From a checkpoint of a small mixture-of-experts model trained on Wikipedia: width 192, 160 SwiGLU neurons an expert.
Below are experts of layer 2 (counted from 0) of a mixture-of-experts language model. Rows are named router (the router's row for the expert), gate (a neuron's input weights, with its number), up (a neuron's input weights, with its number) and show model dimensions 0-191. Each number is 128 + 24 x the weight over its row's rms, rounded and kept within 0 to 255. Numbers have three digits each.
After each expert's rows: a language model's description of what the expert responds to. This comes from a sample of Wikipedia text that the model never trained on.

# expert 24
router:148134154167130111138177119181117096103115152108149114108161118128162115133114124166133146120126111109111133084107129098127137097107157141107127100136141170143115091155093119088109110131125089121171105085105161120149134147103136129135140135131133122147128099152165180110117134097154124110154119135102156095115156136071103076106101172092103145121102108153128140097136144095141142091154094184108138116121123125170123135141162094099127103086089122175160120127134130110162119095127107108136163162133137149129134160169139134096135146125137155138135122180077124106126131085140120135
gate0:165105099120170123162104148093112143114128122125133099126102113151126163169160169140123120132126129161182128129149157105094088103131107132120135130107086097114108164144119128131132159164086123124147167178130093146118171129151117094149107118101107136124169129081129059127125159171081100126128118106171142138154129149114102152148159114120120105118118130125156134129140118135130111120146110107106154070154103131145087122113178121137122126138138107086139157112068097144143087115140135178109057139137123112108090138109126136121125147112145134182129131106129115143130115132123129113
up0:125115124129154081134174144095110147084130094132104154092097120143134112160139155168117116174133137136162114125152163092140088118152108145116156132148076134181144122110117106151139117106111165089118127149111069165101161138154120091120118142128154144160162117098117095143116116126100137135141092134150110133184127123168124136149175136092159133121161121111119114137139106100172117171138099108100158122166108124131092138119150098111116146110129136107095142130092128155071133164114147152135105147160138096126138091084128104082133139119135152162115123105138149167122110127149133108
What it handles: Capital initial letters

# expert 27
router:086120162115134111147118134145123126136105126093112147122161108161122141088146134128130111114094161123114111109100166143110141092142104157124161129115119125117154138130100143124103138122137097098131181114150150078136145079140115158113115086079143081115165137118163143140101157132113164163164105106149147119069137142099094105168151133137136108135140133140171150095107099156139109110146156134108167154092167085130141086104117105121129131180078118177137160145107102151133121132114166103122130132133142101108108145094109116137148167133145155126106086134122126149147086092112107090
gate0:112139140140111113163087149135124143067130127117111156138148104128152102159128121162126114127049144112145129099137081121169126123105127114142114117125128125154134120139139117169102087115137128146121084165121146154122115114157152096103164127182160123134138098139127138139144186171139120111142136121118115140110100106138165104123137167112148124116101167173119138120146109136139156096112085141152077161111133136127118123164135125124143106123124128149108209130083127142151150112128131131150167096117157104087112129133143118090116142156113091115120171132130152118136172190153178137
up0:116119127175137135068164139166124080114099140122134116138124119140113129124139128137109110135134177112164146129078125144166110139124169130114164169128109170126141119167133143131177096131171163088160154163125118077129110127109129089186122106109097109135196127144170115175098114128132097167103117150131116114139153164152158134134153102110154144103113124125145139158121128152126126124199119107141153122128090179137169095116108155079149191117108123140114125125158129126144110142103095120140130100093137111159143126132122120142111107130148131122117145147134148145095122140137136130
What it handles: Organization name heads

# expert 6
router:102098138122125092113154130132112128124124169100143132146148125169141118108115151130104117101125141117108102109100155104154116123120125161122131115107150136091134118150153098139130165166136085157111118105143128155130149136100129159136142080121153116125138130155114151118086145126093165204128098122159160135122129114135127122143144147126139129173177114140146097090131106127115106110167150157142142144110149100143120100148126119114155125109111133128129179106166126171147128169102173108132147169084153126123099150131097148093125147167112160050060173141112098104118092141140114092
gate0:144082124126158127154141134168155143137108148099066164112149153157090114103107115118150114088124153141125145096095150072068102109157134098136107128125126131157146127095085156122146121148105116140096123170088162185131126119116095130163083160160170176150159140139135127087093158109108130121112160120136105113126131132112124131155156105187147133125100147145130146149143104121154139108117144103076121156138139103145137159113105150136117124103145092112134125124180147145116101141136116100103128090120146140122118115127145146131074124097125128095116105079097098094122120116137126126
up0:154114081117155151143100122177161104121140130143132098138122123109089176116109127089136122149111145145126182128098166119111117153115147137152156125163102139157136130111110119123113129167142107122126149170110159137134128129103129118142139120154136127118121110201121136138107119157127138140158130162128128129117126102157147135107118088178121119112098099117118144110105117107120157111128156050115109144114109135144164175100129147141121151079121111100102103144178130117104121149140111081087168157130088088153120063103090169133126162108175149147097094106099126140127108143139122137
What it handles: List and heading markup

# expert 29
router:156124123157135083148133123159097113111084143127136128116111111167096134076103140152086105126098120110130125100145180117090135126126068156081158154131136093133164125102096149115126123107130082084135129128156143128198118098163095146145094114123140065111120114120175118116098124124105125131167151115153157120115137116101072109139162071084081114120091121116140133104097105131141101091128151140148135134096133124133158113146111148136134131138121111131134153148126113132137118092087156111105128128100155120117108116115110176121116127104125140134139136121097147162154108084126130093
gate0:162172156119128077158112133113115133145150135110103140096099096185122124129120125094129133132081115157124130082121097133153133155152119156108125138123121124138155140102119125106168121132138087114171149153145139123105139159117129101109129118176129102146158148126127109144107074148082099124121201133107142118130095118087118097120127118114123124107125118106161127084090154146129129083102129128120106103140106105143163135135111159110133135112141166144124159139113151122109141101091142112201117089120173118122123139146100207157115094122095139171141143131116123124146098132083105140
up0:113102098148116171130150083119176121128117097153090105138119095114126094083109166137172113121141133119123150119189169151132096086130083147106187134083116130116134117119135137074117146137135135105107131146145110125170140084105140122143135076136118140074156106079150104119099122137131133139113091130116111129107131117136084133160121158133105118125118152155127156145163130156129116148124171142136151155111090114144117152108125118118093162130120111140148103158124108114137109127111108093066154122149088122107163133135118089098129136120178134128143123166141157112108123076159153123
What it handles: Comparative more, t pieces

# expert 23
router:105118135155101094125092100094118117156117149056140144120121123130145123142092100131157158149122151149118158103135101095133115101133118140162102158150165144101145125135121130106127159145131144060154121150126135168146093151152113180119172137139162148198128117108162161145146149137122156125174137123115133170122112098103126139104140111135105112109100135131124115098075105103105146117127136149164178138116132117112150082110159111136120129097080099157140137091090105162153119142142172133108133128150144128091120148137124176123154134108132172107111121133110148167147112101133168134
gate0:175150125130121125121119094145138097172111127165166135099142133104080110125092101135132148111093125190081083147097123152097136142140144139122132126156103107144129133143150098165109120160136142109086124098125083126094151109135108174133141122168138170127124096124093147140108100131135108127160162128160153157093091125147100159137180102120124129194123161098088106144149143073134113115141165121133119149093098135140139161111129128128117174135128108141124116108096139122137149130137130131096117153146165145132087105156129113102128143173126125137076097135130143141095086107139107113
up0:099110126114117099134101127131107118098122146119099150196146143151163142118131187113119134129162167095136164095089129131122112122114138091121108125107158115086099086109093134135170130135103140152146146134145173105155109115096117119141099144086091139166121147107119114105155134115088150124122095104113117161121132170136127152138068127091171111129122085130136152143134148156141155125155124120118143137131168132100132120161096186133194128099145155115115124156166160160144115112134182119118160153143145082156139127101147131119113093149145124126145114142128079102128121147140164139
What it handles: Middle pieces er, y, op